{"n_layer": 11, "d_model": 256, "n_experts": 64, "experts_per_token": 4, "d_expert": 96, "d_shared_expert": 128, "activation": "tanh_gelu", "moe_layers": [0, 1, 2, 3, 4, 5, 6, 7, 8, 9, 10], "router_score": "sigmoid", "normalize_top_k": true, "routed_scale": 1.0, "balance_loss": 0.00141, "balance_bias": true, "router_bias": true, "init_std_router": 0.0309, "lr_router": 0.000966, "n_head": 4, "n_kv_head": 4, "head_dim": 64, "vocab_size": 8192, "norm": "rmsnorm", "norm_place": "pre", "norm_eps": 1e-05, "positions": "learned", "qk_norm": false, "attn_scale": 0.125, "tie_embeddings": false, "parallel_block": false, "init": "normal", "init_std_qkv": 0.0154, "init_std_o": 0.0154, "init_std_up": 0.0154, "init_std_down": 0.0154, "optimizer": "soap_variant", "lr": 0.00283, "beta1": 0.95, "beta2": 0.99, "weight_decay": 0.0, "lr_head": 0.00534, "warmup_steps": 200, "schedule": "wsd", "decay_fraction": 0.797, "decay_shape": "linear", "final_lr_fraction": 0.05, "batch_tokens": [32768, 65536, 98304], "seq_len": 512, "doc_mask": true, "train_tokens": 307800000, "steps": 4886, "dataset": "wikipedia_en"}
Below are experts of layer 4 (counted from 0) of a mixture-of-experts language model. Rows are named router (the router's row for the expert), up (a neuron's input weights, with its number) and show model dimensions 0-255. Each number is 50 + 12 x the weight over its row's rms, rounded and kept within 0 to 99.
After each expert's rows: "mostly gets" lists some tokens that are sent to it at least half of the time. This comes from a sample of Wikipedia text that the model never trained on.

# expert 60
router:50 47 50 49 61 54 36 44 58 31 63 64 58 47 64 33 58 26 58 41 43 62 66 55 39 31 37 54 70 35 84 49 49 59 58 39 58 38 37 63 61 49 56 70 48 38 64 73 49 49 44 47 47 35 52 58 39 22 58 52 39 63 60 55 54 45 65 35 60 65 53 46 55 39 55 35 29 67 35 38 33 65 55 41 50 50 56 61 60 46 55 42 53 44 25 48 34 64 43 60 40 52 56 54 56 55 57 61 51 30 38 50 49 46 55 63 57 34 59 69 45 36 46 56 39 36 43 57 40 44 59 36 37 36 58 62 19 55 47 59 46 65 43 47 35 56 60 44 55 26 34 75 50 34 42 31 36 53 32 58 53 49 57 41 55 70 71 58 46 61 59 45 46 36 41 28 60 42 37 80 38 60 54 54 31 50 61 52 53 61 39 49 68 46 59 40 48 41 60 36 65 63 48 37 36 46 66 81 45 58 51 58 77 49 41 76 63 46 64 57 41 34 60 55 44 47 31 57 33 77 47 65 58 55 38 47 43 39 74 53 56 40 53 57 63 46 60 71 39 60 65 69 55 34 49 67
up0:58 17 53 56 53 59 41 37 54 39 51 74 49 42 41 51 57 55 55 64 37 54 67 50 25 51 60 56 66 66 39 64 37 38 40 38 46 41 50 75 53 61 49 63 42 54 53 63 61 48 50 67 54 29 44 52 46 22 57 57 41 49 59 54 58 40 38 33 51 60 48 48 43 54 59 36 45 50 36 48 35 55 48 26 58 34 59 54 36 53 39 40 45 33 29 42 51 72 65 46 54 46 78 37 51 45 55 58 54 51 33 57 38 33 53 45 73 57 58 70 44 27 34 46 39 25 60 59 54 44 64 33 47 55 70 69 42 65 52 58 65 60 55 38 28 51 45 50 69 29 42 55 58 32 61 50 60 50 52 53 68 58 47 44 51 74 44 80 51 53 65 50 41 40 36 59 75 49 43 45 27 75 55 69 23 25 41 62 47 63 51 25 65 36 44 50 50 47 53 36 59 57 46 55 22 66 63 58 53 63 66 64 48 42 62 60 46 39 70 49 57 27 67 46 57 35 48 37 42 72 43 50 46 60 54 46 36 49 41 56 60 59 46 57 72 53 62 57 43 62 64 57 39 35 41 51
mostly gets: " as", "7", " the", "the", "ions", " their"

# expert 2
router:46 45 54 58 56 61 23 55 55 64 60 55 57 53 45 48 46 32 59 65 43 60 55 47 52 36 61 73 62 32 39 45 37 20 65 46 38 47 63 58 65 68 51 70 64 40 43 58 35 56 56 46 43 55 62 54 44 41 88 45 45 78 55 70 48 49 67 49 31 55 66 56 52 40 45 43 35 82 52 50 47 57 54 40 59 36 63 50 51 56 24 53 32 56 18 56 54 60 32 63 44 68 42 40 55 46 47 62 82 49 40 45 56 53 43 54 44 70 50 46 55 45 42 43 58 47 71 69 33 53 59 37 45 40 55 64 52 68 45 63 27 51 40 48 38 62 58 50 45 42 53 72 51 47 51 43 81 36 29 60 61 43 51 68 50 61 54 48 38 49 55 38 38 39 49 44 56 48 48 57 44 52 79 45 34 23 51 47 53 56 45 48 49 44 65 38 57 39 55 43 42 75 46 58 47 56 61 68 54 43 57 56 70 44 36 56 56 60 65 64 43 37 52 46 55 31 59 47 45 55 51 49 58 91 34 47 55 47 60 78 47 47 51 29 53 43 59 57 38 58 55 87 52 48 62 61
up0:52 34 62 42 74 50 56 49 59 39 68 64 34 33 75 34 64 60 58 31 37 49 61 46 29 40 31 34 59 52 49 58 40 57 50 48 40 36 46 43 70 29 48 47 60 57 70 61 62 66 38 28 47 37 44 49 31 42 52 57 31 56 52 39 60 42 49 58 49 59 48 42 52 64 64 36 47 53 19 41 30 79 41 55 60 53 61 50 47 41 62 52 65 46 57 32 54 66 48 39 44 45 76 46 52 51 62 45 46 41 40 50 46 44 60 47 53 27 61 62 31 36 39 69 46 28 46 35 60 46 64 37 70 39 70 65 43 48 56 55 42 56 49 33 23 34 53 41 60 25 23 66 36 33 40 22 54 44 36 28 39 56 66 48 58 53 51 38 44 70 62 60 42 48 24 55 41 52 62 45 53 68 35 58 34 44 47 52 47 68 38 35 50 37 47 54 46 39 44 41 52 60 53 40 39 41 49 69 46 70 43 75 55 44 47 63 57 39 68 59 51 32 69 52 54 46 35 37 30 64 35 71 54 44 54 55 46 67 59 44 56 49 39 57 57 47 59 52 49 60 51 66 50 38 41 66
mostly gets: "pl", "w", " f", "sl", "din", " sl"

# expert 26
router:52 41 39 57 56 68 21 48 49 57 54 56 43 47 61 43 53 17 47 47 42 48 50 46 50 41 68 61 59 21 80 38 38 44 64 51 60 45 20 65 56 68 50 55 44 41 48 72 46 53 56 66 65 56 66 50 38 41 64 50 41 51 56 76 49 57 77 47 42 63 66 55 61 42 48 44 46 61 53 22 49 54 51 41 47 54 58 46 41 56 52 78 45 61 38 52 49 50 38 59 47 59 55 48 50 51 48 80 37 45 45 51 57 51 42 77 47 44 49 48 53 23 70 58 55 37 53 52 41 53 58 46 52 51 55 62 33 83 40 57 44 59 47 52 46 67 73 30 37 39 42 64 61 44 70 44 52 30 29 67 47 37 65 55 44 78 56 55 33 48 52 52 47 40 45 37 54 48 48 60 57 45 80 48 35 28 49 41 67 50 43 57 57 49 34 35 40 46 52 50 60 79 62 39 47 50 50 70 49 49 51 51 69 30 21 49 49 31 57 61 25 40 50 49 36 42 40 46 41 52 41 53 53 45 53 54 44 16 53 66 58 46 62 45 55 53 50 81 44 59 57 70 69 42 54 55
up0:47 37 69 55 64 54 63 34 56 34 60 69 54 39 56 40 70 37 58 29 39 58 66 41 46 41 44 57 58 48 35 64 48 57 33 36 58 54 38 25 52 35 47 59 56 56 64 51 62 63 44 51 54 50 54 62 31 51 39 49 42 59 58 36 60 37 61 54 51 72 47 39 51 52 72 39 42 75 36 34 38 75 36 57 57 51 67 67 52 32 58 61 60 35 51 30 56 74 36 49 59 56 74 30 63 59 53 42 49 35 37 33 25 35 46 45 64 44 67 59 35 49 49 66 64 22 48 66 63 29 65 34 52 44 56 70 36 49 59 57 37 66 30 31 27 44 52 43 58 40 41 57 48 31 45 44 52 37 43 55 56 61 54 60 49 54 60 57 53 71 68 54 35 38 38 60 56 47 33 56 53 74 51 61 38 50 65 40 55 65 38 35 46 22 33 46 51 28 40 34 66 38 43 51 31 42 61 51 41 59 65 68 59 52 56 69 64 57 58 49 58 32 67 58 49 49 34 41 37 61 30 59 56 49 33 64 36 48 68 55 59 35 37 49 56 41 57 40 46 67 43 47 47 45 51 63
mostly gets: " bo", " bi", " che", " bra", " pat", " rec"

# expert 10
router:45 40 70 54 64 56 52 52 67 55 62 63 46 43 49 35 61 29 51 47 31 64 63 48 40 35 62 37 64 46 68 45 34 45 50 43 52 38 47 54 65 48 43 59 37 43 66 66 58 59 24 52 57 39 51 42 40 40 34 52 39 57 62 66 53 39 59 42 66 64 55 36 54 41 66 36 33 57 31 36 40 64 53 63 57 48 61 60 47 42 60 50 57 57 23 34 33 63 40 45 39 37 60 58 52 60 57 50 61 27 29 35 49 42 40 56 66 23 53 60 46 35 29 67 43 34 48 59 62 70 71 35 47 42 64 62 22 52 47 53 59 57 43 47 34 46 55 41 63 30 44 60 43 33 37 32 56 42 39 45 44 54 56 48 47 68 74 57 42 69 51 41 36 44 36 37 74 59 34 83 41 65 49 66 36 47 40 49 60 61 40 48 54 39 53 39 48 32 43 39 71 75 48 30 37 69 50 68 44 48 50 65 66 54 44 66 58 51 68 52 47 37 60 51 64 43 18 45 37 65 48 63 58 47 32 51 45 41 59 34 49 45 41 57 66 42 64 63 50 54 68 62 47 38 49 73
up0:20 36 53 51 60 48 64 58 54 22 44 57 49 39 60 50 61 70 47 48 12 37 49 30 44 43 51 62 68 28 44 48 58 23 54 49 59 50 60 36 50 47 31 47 28 37 52 51 53 53 38 43 52 38 70 47 42 53 62 53 51 65 49 57 45 35 49 56 58 42 52 49 63 34 48 46 54 38 57 41 43 50 33 49 49 60 43 57 52 46 25 52 42 53 46 56 53 51 70 58 45 43 41 47 57 35 60 56 65 50 30 58 50 60 57 51 69 66 54 59 49 27 78 39 66 58 56 63 37 53 55 34 27 27 64 71 60 65 49 41 51 57 42 49 45 53 55 49 53 59 56 60 51 41 23 56 31 96 47 33 26 68 44 56 32 44 51 67 32 31 51 20 36 60 51 55 58 57 37 53 47 55 32 56 36 35 66 53 45 61 44 44 29 51 49 51 51 59 50 47 43 71 48 21 44 78 54 51 31 55 59 61 52 29 48 56 53 26 59 56 40 43 53 50 56 67 54 59 47 42 29 50 46 59 57 44 55 21 53 38 41 41 54 46 60 33 46 60 56 51 45 66 49 56 64 69
mostly gets: " (", " :", " Swing", " -", " =", " –"

# expert 43
router:30 47 56 46 62 46 44 64 71 32 53 58 60 41 52 20 61 35 59 54 42 44 47 51 55 27 47 48 58 32 56 27 37 41 65 34 76 36 28 43 37 45 47 60 48 45 72 60 50 52 34 54 32 42 43 65 38 27 68 51 50 64 72 51 69 56 53 41 56 59 38 52 47 61 55 47 50 27 36 36 33 60 38 55 48 50 49 61 50 50 62 56 63 57 39 62 49 58 30 55 47 48 47 51 56 49 48 59 34 39 28 55 58 55 38 66 51 41 35 55 49 42 80 41 46 29 47 56 24 71 59 44 70 47 58 58 43 79 61 64 64 64 24 51 43 51 44 44 47 38 57 44 19 44 59 35 63 48 50 46 40 49 59 42 45 85 66 60 39 57 57 45 48 39 42 24 62 54 39 47 40 55 41 53 36 55 50 31 68 44 46 59 65 37 45 46 58 51 62 37 57 76 46 40 42 47 53 76 35 54 34 57 52 43 37 52 46 58 61 55 46 38 48 55 77 56 36 67 42 44 52 68 56 49 69 44 40 52 43 46 53 49 47 67 57 49 47 61 34 59 91 54 59 44 49 67
up0:40 60 61 62 66 65 41 21 57 55 53 61 41 40 57 47 55 56 70 31 44 60 65 33 27 29 60 60 64 44 74 60 38 42 38 33 47 40 55 59 70 56 42 58 51 46 51 51 57 58 46 45 57 49 47 58 37 30 37 52 48 59 67 69 62 42 42 45 50 65 55 46 51 52 68 36 39 49 41 43 46 73 43 54 57 45 67 55 60 38 41 52 46 44 49 51 43 65 52 55 54 45 48 48 51 72 58 29 66 53 40 53 37 32 60 53 46 62 73 61 54 18 40 53 27 33 58 54 46 30 63 34 42 49 63 61 45 43 64 50 50 58 53 40 39 60 48 45 54 33 39 63 48 35 45 39 76 49 36 42 70 55 51 61 47 48 34 63 56 66 55 53 62 44 27 73 62 32 40 41 62 69 60 50 31 33 64 43 45 57 31 42 48 33 50 42 28 47 63 31 52 64 46 55 41 58 58 78 49 57 73 74 42 56 76 67 59 41 62 42 50 35 74 49 46 19 44 49 42 66 45 56 45 54 27 48 38 42 65 39 54 39 37 55 62 46 59 76 52 62 47 40 42 26 55 64
mostly gets: " (", "-", "/", "{", "(", "′"

# expert 15
router:40 54 52 51 61 50 47 38 68 38 60 64 56 46 66 40 60 38 58 30 32 56 59 45 44 33 58 59 65 50 80 54 27 47 50 43 55 36 33 64 62 37 51 66 46 39 62 70 57 67 40 42 61 44 60 41 40 34 45 49 28 68 59 68 58 44 67 36 55 67 46 37 53 19 58 43 32 61 31 24 41 60 53 53 50 52 60 57 49 44 60 58 62 55 32 42 31 62 30 54 37 47 58 50 54 66 52 60 47 29 30 41 47 41 54 71 71 27 57 58 48 28 51 59 55 55 54 75 64 47 63 37 52 38 57 59 27 50 49 62 42 61 38 38 40 51 62 47 67 28 50 62 38 40 39 19 38 24 41 41 49 76 64 49 54 66 53 51 52 59 56 49 37 41 39 39 55 31 44 57 43 61 55 56 39 37 50 63 50 62 40 43 60 44 37 37 52 40 54 41 71 60 48 38 38 32 59 73 41 62 52 60 72 58 49 66 68 45 69 58 44 37 58 50 37 55 32 53 38 61 41 70 63 44 48 48 43 33 69 52 52 45 48 50 57 49 59 66 39 59 63 76 50 30 54 59
up0:45 52 70 44 62 38 72 24 69 41 40 63 51 48 74 33 57 71 59 48 33 57 59 42 47 49 31 36 52 41 56 62 35 64 62 50 71 32 51 73 54 44 52 52 79 56 47 39 40 52 55 64 40 47 46 51 42 50 55 53 53 46 57 59 75 50 42 47 46 71 55 38 55 66 61 40 33 29 44 40 28 57 33 70 51 48 72 66 44 45 58 48 60 50 22 55 53 64 42 30 58 52 41 48 64 63 40 55 47 50 28 38 20 52 49 13 38 60 59 47 39 48 64 43 43 40 50 51 40 58 56 39 55 35 65 52 36 57 61 56 43 48 32 44 25 41 56 57 35 43 40 59 55 36 44 50 47 55 62 33 53 51 70 45 57 30 58 63 39 66 61 44 31 32 41 51 55 46 41 41 54 59 58 46 40 70 58 56 85 47 50 42 76 40 41 53 47 45 43 44 51 59 42 53 50 47 63 65 58 62 28 69 50 28 62 44 47 48 50 68 50 38 57 53 54 62 58 38 32 43 51 57 76 37 29 35 23 66 61 63 63 25 44 57 44 59 50 49 48 58 56 51 39 53 40 63
mostly gets: " but", " while", " and", "\"", " than", " until"

# expert 32
router:38 59 36 49 57 60 49 49 66 50 67 53 55 48 59 28 48 23 56 59 54 62 57 69 44 47 41 60 67 39 54 53 28 33 79 50 42 48 40 58 64 60 46 55 58 43 57 82 40 35 54 36 52 46 51 50 39 42 68 51 45 57 61 54 57 49 52 52 53 65 79 52 44 59 54 41 47 55 43 52 46 56 39 40 57 44 49 69 42 41 56 37 66 43 30 44 50 60 39 58 35 68 58 36 45 47 58 52 45 38 44 32 62 37 37 60 47 35 38 59 54 59 31 59 41 56 53 45 75 51 60 43 62 42 54 64 38 53 38 55 15 60 45 41 38 59 43 45 33 39 32 56 62 38 54 36 29 50 38 60 68 48 76 48 39 64 65 54 30 53 52 28 38 35 35 22 46 34 38 40 34 62 41 53 23 26 37 39 57 53 49 52 53 39 47 41 30 51 62 36 59 50 41 72 46 49 32 63 44 52 64 63 44 34 33 72 57 64 65 70 47 34 48 54 56 44 55 59 42 60 48 54 67 67 25 43 44 32 72 73 41 31 44 49 56 49 57 54 43 59 81 44 45 42 50 71
up0:31 42 64 73 58 53 47 41 46 47 52 68 50 61 60 44 63 47 63 42 35 75 60 24 19 23 47 55 66 50 46 57 54 53 36 24 63 46 76 28 48 40 37 56 51 50 52 44 79 74 42 69 56 44 56 44 44 66 42 52 24 65 50 59 42 26 45 56 62 64 49 37 55 55 60 36 40 61 33 45 43 61 47 49 49 60 54 50 69 24 41 40 41 62 51 33 38 65 49 56 37 49 62 47 58 64 61 47 57 55 35 37 41 37 52 61 47 68 58 56 39 42 58 57 41 35 67 68 44 40 63 30 46 35 65 58 25 58 35 53 43 68 36 44 40 41 59 32 42 49 45 55 27 36 35 58 50 33 42 57 47 46 56 36 49 61 52 71 52 64 62 45 32 45 43 50 46 44 36 58 65 62 53 64 36 41 71 66 68 62 43 26 64 60 56 38 32 59 52 43 55 45 51 39 34 45 71 48 45 50 43 65 65 45 74 66 54 46 52 53 50 35 63 47 65 49 32 40 44 53 51 54 50 56 31 41 49 44 59 66 47 35 59 60 71 40 60 63 60 62 33 70 39 37 39 53
mostly gets: " U", " D", " F", " B", " S", " Be"

# expert 39
router:54 65 47 41 61 36 26 47 51 54 73 57 60 54 32 30 41 37 49 44 44 49 67 63 57 27 20 68 59 37 54 53 36 63 66 38 61 41 35 59 53 57 53 74 46 52 43 50 37 37 30 48 62 43 57 39 42 37 62 47 27 52 32 53 39 50 60 38 44 58 46 57 50 21 42 50 26 79 61 41 51 59 55 32 59 52 47 44 39 73 43 48 52 62 29 51 56 58 31 43 37 70 40 74 45 36 59 71 74 25 52 45 62 48 45 74 34 59 73 76 56 33 37 35 37 59 55 36 53 34 65 53 38 43 47 57 72 61 22 67 30 55 42 45 44 53 59 40 43 36 38 53 40 48 50 50 35 50 46 49 83 46 66 42 49 66 39 50 59 44 46 53 51 45 43 37 73 52 51 43 50 57 59 46 39 48 80 28 49 42 42 60 41 47 28 69 51 50 52 53 52 65 48 54 42 49 60 58 52 66 47 48 55 47 37 56 65 59 47 76 46 41 50 39 55 49 34 36 44 42 47 51 56 44 47 53 50 30 64 57 56 46 46 69 52 49 53 50 53 68 53 58 49 29 60 67
up0:47 58 69 45 47 48 63 60 53 51 57 74 37 27 69 36 51 69 41 55 62 57 63 41 40 52 58 45 60 38 58 53 61 58 49 27 20 43 53 45 60 71 31 41 56 59 49 63 71 67 37 69 39 41 41 48 49 10 53 59 49 56 77 67 75 47 52 37 61 57 58 38 63 46 50 44 40 54 44 58 53 53 42 49 32 58 55 63 68 61 45 56 48 40 20 42 45 67 40 60 43 43 70 43 43 56 67 61 32 35 36 50 69 52 69 53 56 54 67 68 50 57 50 51 51 34 32 70 58 42 51 40 55 54 50 46 35 55 47 46 45 65 59 51 45 64 46 42 46 49 30 67 32 45 46 31 67 57 36 52 64 53 28 55 46 44 47 46 27 74 66 45 44 44 38 33 34 76 42 52 65 41 39 56 41 37 24 53 36 68 32 25 33 56 59 60 42 58 59 40 52 39 63 57 34 50 58 57 38 41 58 66 46 50 57 65 39 50 52 58 46 38 46 59 42 45 53 42 48 59 48 58 25 51 39 37 34 31 52 48 60 56 46 25 53 32 62 52 67 72 60 39 59 51 55 45
mostly gets: " both", " them", " sc", " con", " reb", " into"

# expert 7
router:45 33 64 50 62 45 48 42 56 33 59 60 43 66 52 31 58 20 53 52 43 57 60 45 43 35 40 46 76 36 70 45 36 53 54 31 53 50 54 60 62 35 50 61 59 47 69 54 58 45 60 54 39 35 56 66 39 37 49 49 25 75 61 55 48 49 53 47 59 57 56 49 52 34 57 39 36 58 35 21 36 61 55 56 56 52 49 58 55 45 65 39 53 55 28 50 35 58 47 54 43 48 66 60 52 38 62 44 68 34 47 45 58 47 61 70 72 21 49 61 38 41 53 53 45 28 38 57 50 62 65 41 52 35 59 52 27 58 52 49 57 62 38 42 37 52 44 56 57 26 36 71 43 34 55 41 37 52 44 40 43 51 53 55 48 62 67 57 45 66 49 44 30 55 46 26 60 55 34 62 47 57 32 69 30 44 72 45 55 61 53 53 52 40 45 52 59 38 48 35 76 80 48 35 42 65 51 77 22 47 41 63 87 56 30 58 53 42 63 60 40 40 56 47 57 28 23 52 45 72 47 63 57 56 35 49 44 41 58 53 53 41 33 64 64 40 62 55 54 57 76 57 51 35 51 58
up0:52 49 55 62 61 57 25 28 49 44 73 63 65 44 45 55 65 41 63 32 44 62 62 33 46 27 42 41 65 54 60 58 61 68 32 47 55 46 47 43 32 67 52 43 45 56 44 42 55 57 49 62 60 45 48 55 37 51 56 41 18 63 58 50 45 51 72 41 41 73 39 47 43 31 46 31 37 66 37 61 48 60 36 67 57 46 55 50 61 47 46 35 32 50 45 49 44 67 48 41 61 62 52 36 63 39 46 80 51 25 27 48 48 42 44 42 63 35 51 58 39 49 44 68 53 46 69 67 44 44 57 40 44 31 47 66 53 59 58 58 42 65 32 49 38 43 59 53 74 38 46 60 40 34 62 27 50 54 38 71 58 66 64 62 44 51 17 49 60 57 65 43 39 50 42 49 73 28 45 59 47 60 46 42 42 62 51 40 50 52 36 32 48 40 72 21 46 50 58 57 45 59 40 57 48 51 45 77 53 45 40 71 61 55 51 64 56 61 62 48 63 35 61 44 30 57 26 48 24 62 45 51 55 43 32 68 38 39 73 41 64 37 40 57 65 59 73 60 43 63 32 45 43 44 42 52
mostly gets: " The", " the", " her"

# expert 57
router:51 64 43 52 62 65 25 56 63 38 53 61 56 51 50 34 58 46 44 50 52 61 63 37 39 38 36 55 75 30 62 48 45 46 45 38 52 42 42 55 59 55 56 65 51 52 56 57 51 66 50 51 52 44 46 61 40 40 66 52 26 68 55 44 30 50 57 44 60 58 52 53 47 35 58 34 33 60 49 22 42 53 45 45 53 52 53 52 55 45 48 43 49 45 28 56 26 77 38 55 42 50 53 54 55 46 52 76 62 37 32 36 59 61 45 67 63 42 52 61 40 41 50 52 74 48 55 63 60 46 58 36 45 39 57 62 40 62 47 59 35 58 36 43 31 51 61 48 59 39 61 79 40 38 59 23 55 47 10 68 50 61 62 50 47 63 65 58 51 58 57 48 49 32 41 46 52 45 36 61 50 57 71 55 28 49 57 38 54 53 46 57 50 43 51 16 45 45 61 36 63 63 49 44 42 64 57 95 45 57 51 65 63 44 42 74 54 33 82 67 42 34 51 43 51 38 34 61 31 70 38 59 55 67 32 49 45 30 71 64 57 47 39 60 70 42 55 67 60 57 64 63 53 28 50 48
up0:42 21 52 41 64 52 46 64 54 43 61 66 70 40 58 29 62 37 64 50 30 63 60 46 50 35 57 49 53 49 32 66 39 71 67 42 54 74 47 50 53 49 60 64 56 54 49 48 43 58 54 64 41 56 43 47 36 27 57 46 61 43 56 49 38 59 56 72 52 66 44 33 43 38 52 37 32 62 44 45 46 57 53 53 67 49 69 51 44 28 41 21 62 49 43 34 36 64 49 46 51 56 59 33 61 60 51 48 59 49 38 35 36 40 42 62 57 44 59 73 32 34 40 67 34 36 54 47 47 47 59 34 77 52 64 69 48 48 55 80 51 66 31 31 35 50 63 42 54 32 35 54 40 37 42 30 41 40 51 49 52 58 67 55 54 77 58 61 59 67 59 52 39 43 41 47 45 34 49 63 42 72 46 42 41 54 37 66 62 72 43 42 63 39 34 50 59 36 41 38 58 75 41 45 35 32 57 71 41 63 55 62 64 59 64 57 70 49 53 45 54 35 73 36 46 52 38 46 43 70 46 64 65 51 43 58 50 52 55 63 53 46 69 77 45 59 70 36 50 69 52 66 33 50 35 64
mostly gets: "ibi", "fo", "sha", "gal", " too", "fa"

# expert 18
router:43 45 53 49 61 47 41 32 65 48 65 63 57 39 54 35 59 36 62 34 42 65 68 58 40 40 42 57 73 25 64 47 29 56 73 35 63 35 36 53 59 58 44 59 34 47 64 68 50 65 44 46 53 47 58 53 40 41 46 52 45 58 62 68 49 35 55 26 56 65 50 44 49 36 63 32 38 70 35 36 40 71 46 49 56 47 58 59 48 49 65 54 59 56 41 53 30 64 38 42 41 57 62 43 56 56 59 86 48 31 30 41 51 45 44 68 61 34 62 63 35 42 57 55 51 40 48 59 60 47 60 37 41 38 59 61 30 56 47 63 43 65 30 44 36 57 51 40 52 33 35 59 52 35 46 37 55 31 36 52 42 61 65 47 56 66 67 60 45 66 55 44 38 39 30 35 52 42 40 64 49 67 50 54 29 41 53 53 49 58 37 48 70 39 45 37 41 33 55 39 67 64 53 49 35 64 45 75 46 68 53 64 79 51 45 71 54 39 78 58 46 29 62 49 46 45 30 49 36 62 39 66 56 64 36 43 34 48 69 59 44 34 42 54 62 43 61 61 47 60 76 67 55 27 56 70
up0:42 32 69 56 64 58 53 63 65 34 65 66 42 47 60 31 58 34 61 48 46 64 61 38 45 26 47 65 62 33 48 68 26 55 22 27 58 52 38 56 61 45 36 43 49 38 71 50 55 53 49 47 49 40 76 56 40 44 47 44 41 48 67 39 74 34 34 46 53 60 67 42 49 57 56 38 43 66 32 43 35 61 53 62 49 59 52 61 66 46 48 42 45 55 26 55 44 61 39 41 41 71 67 48 65 53 63 35 62 31 37 44 42 50 43 53 68 53 17 72 35 39 30 52 49 59 61 58 47 37 55 39 61 39 43 63 48 57 38 60 47 62 37 39 34 44 46 44 55 41 50 46 30 40 54 41 63 37 39 42 51 59 63 43 40 58 47 49 50 59 46 49 21 41 45 62 73 34 31 51 42 61 53 59 35 29 61 34 45 61 41 40 50 44 69 36 66 48 48 38 54 71 39 62 36 56 64 50 46 45 51 63 54 38 40 69 55 31 63 51 58 32 58 47 45 57 31 36 44 67 33 60 56 26 50 58 41 51 64 60 67 51 76 42 78 40 61 55 58 63 69 37 55 40 51 69
mostly gets: "ography", " [", ")", " also", "\n\n", " rep"

# expert 44
router:52 65 33 57 58 44 43 57 54 53 76 53 66 46 29 21 48 19 42 32 46 46 60 69 55 33 33 73 68 49 56 51 43 42 66 48 56 29 38 65 45 52 53 84 61 53 46 50 34 49 28 63 57 40 55 64 35 42 49 55 38 66 48 59 24 51 50 24 50 62 52 65 51 19 36 47 31 81 55 48 43 61 53 26 53 45 44 53 37 55 57 37 54 47 29 48 45 60 31 47 41 69 46 62 50 24 60 76 57 21 50 63 71 64 51 76 37 54 45 66 54 52 51 56 45 72 53 55 69 55 66 49 47 44 45 56 64 49 36 64 50 59 37 49 45 61 51 45 44 30 34 54 46 47 40 56 33 51 40 53 68 42 54 54 50 64 40 53 56 47 36 46 44 50 43 50 70 75 52 65 56 57 64 49 35 50 53 28 35 47 45 57 54 62 54 38 45 54 57 50 53 66 44 51 37 39 57 66 47 60 59 53 63 41 27 62 66 56 49 76 42 35 51 49 43 44 26 58 50 45 44 54 53 45 55 41 52 30 60 60 46 38 44 63 49 44 52 41 47 66 72 64 45 26 59 55
up0:27 35 52 31 57 37 46 31 68 48 30 55 52 43 56 49 37 59 65 48 32 52 52 19 43 37 60 68 69 27 58 57 34 38 56 42 42 60 53 48 58 54 37 42 60 36 67 60 71 64 56 57 46 54 67 57 52 62 71 63 53 48 51 43 72 33 57 60 75 66 61 34 65 60 53 41 43 52 30 30 45 41 37 67 37 60 31 61 61 46 64 50 34 57 47 72 34 58 50 58 40 25 59 56 50 69 56 62 60 59 45 49 68 44 67 38 49 71 42 48 50 49 45 54 41 59 42 75 43 71 60 43 58 54 55 47 46 50 37 51 59 49 56 46 38 64 38 29 41 29 35 40 64 37 50 50 58 55 48 27 53 71 31 57 36 66 53 44 56 56 60 37 40 41 45 63 31 42 44 60 46 62 49 63 44 17 50 53 40 61 46 40 23 51 44 45 33 48 57 37 59 62 59 44 40 45 51 49 29 50 39 57 58 47 60 51 50 33 64 54 39 46 63 57 38 28 47 36 36 59 48 60 39 59 33 43 59 40 65 68 50 36 59 34 55 37 47 65 71 44 35 65 58 21 68 60
mostly gets: " 12", " later", " three", " small", " high", " 11"

# expert 50
router:57 48 54 58 52 58 38 56 54 52 37 55 52 34 50 37 55 24 51 46 44 60 50 52 44 45 08 61 49 61 33 51 46 34 27 43 62 26 52 23 45 50 37 37 62 47 66 50 58 45 26 44 49 38 42 43 48 66 60 51 50 71 48 60 52 51 54 53 43 59 46 50 49 45 55 47 59 57 52 56 35 57 49 82 59 52 57 55 53 45 69 70 43 22 29 32 55 50 65 29 52 57 48 43 49 51 59 72 58 50 44 36 40 53 43 62 53 47 51 59 50 62 34 53 45 40 63 55 28 34 51 44 32 46 51 55 63 66 61 53 54 65 38 45 41 53 37 48 22 33 52 45 25 53 49 50 73 33 39 39 45 53 59 47 46 49 60 46 43 44 50 48 57 48 48 71 47 58 48 95 50 58 23 53 43 44 42 71 91 47 47 42 69 47 35 66 49 41 50 44 58 67 50 52 51 65 53 53 41 55 57 51 52 71 46 54 49 58 61 55 36 41 51 56 75 48 51 51 42 70 46 55 53 69 16 43 43 97 58 47 43 43 44 78 65 51 58 60 50 51 57 46 41 52 46 44
up0:48 63 58 46 51 47 27 43 57 39 44 57 41 48 27 41 60 44 42 59 51 44 59 53 41 40 70 40 54 66 38 54 39 66 58 60 54 77 45 45 70 56 52 40 69 63 51 37 62 52 42 63 38 52 36 43 37 39 47 44 41 48 49 62 66 51 39 64 50 50 39 47 55 46 56 34 42 47 55 50 48 52 33 66 40 50 56 54 54 65 23 40 37 47 67 65 55 63 35 61 57 50 69 36 47 57 39 43 69 52 36 56 45 45 46 37 43 74 86 63 48 35 32 46 51 39 69 52 49 58 69 45 49 38 60 55 57 60 30 46 52 63 46 43 40 57 41 40 65 63 36 40 44 36 78 45 68 75 65 49 47 58 12 68 55 68 18 64 50 58 78 52 59 39 35 46 78 47 45 71 37 58 69 49 37 38 42 75 32 58 49 28 38 34 60 32 31 58 41 45 65 45 49 64 41 47 39 60 51 41 30 68 69 62 50 52 49 66 61 48 53 38 64 47 37 54 45 41 45 45 37 51 55 47 22 38 45 58 55 59 48 48 46 44 60 53 46 65 65 64 65 46 52 44 42 68
mostly gets: " Preceded", " Succeeded", " though", " Born", " replaced", " although"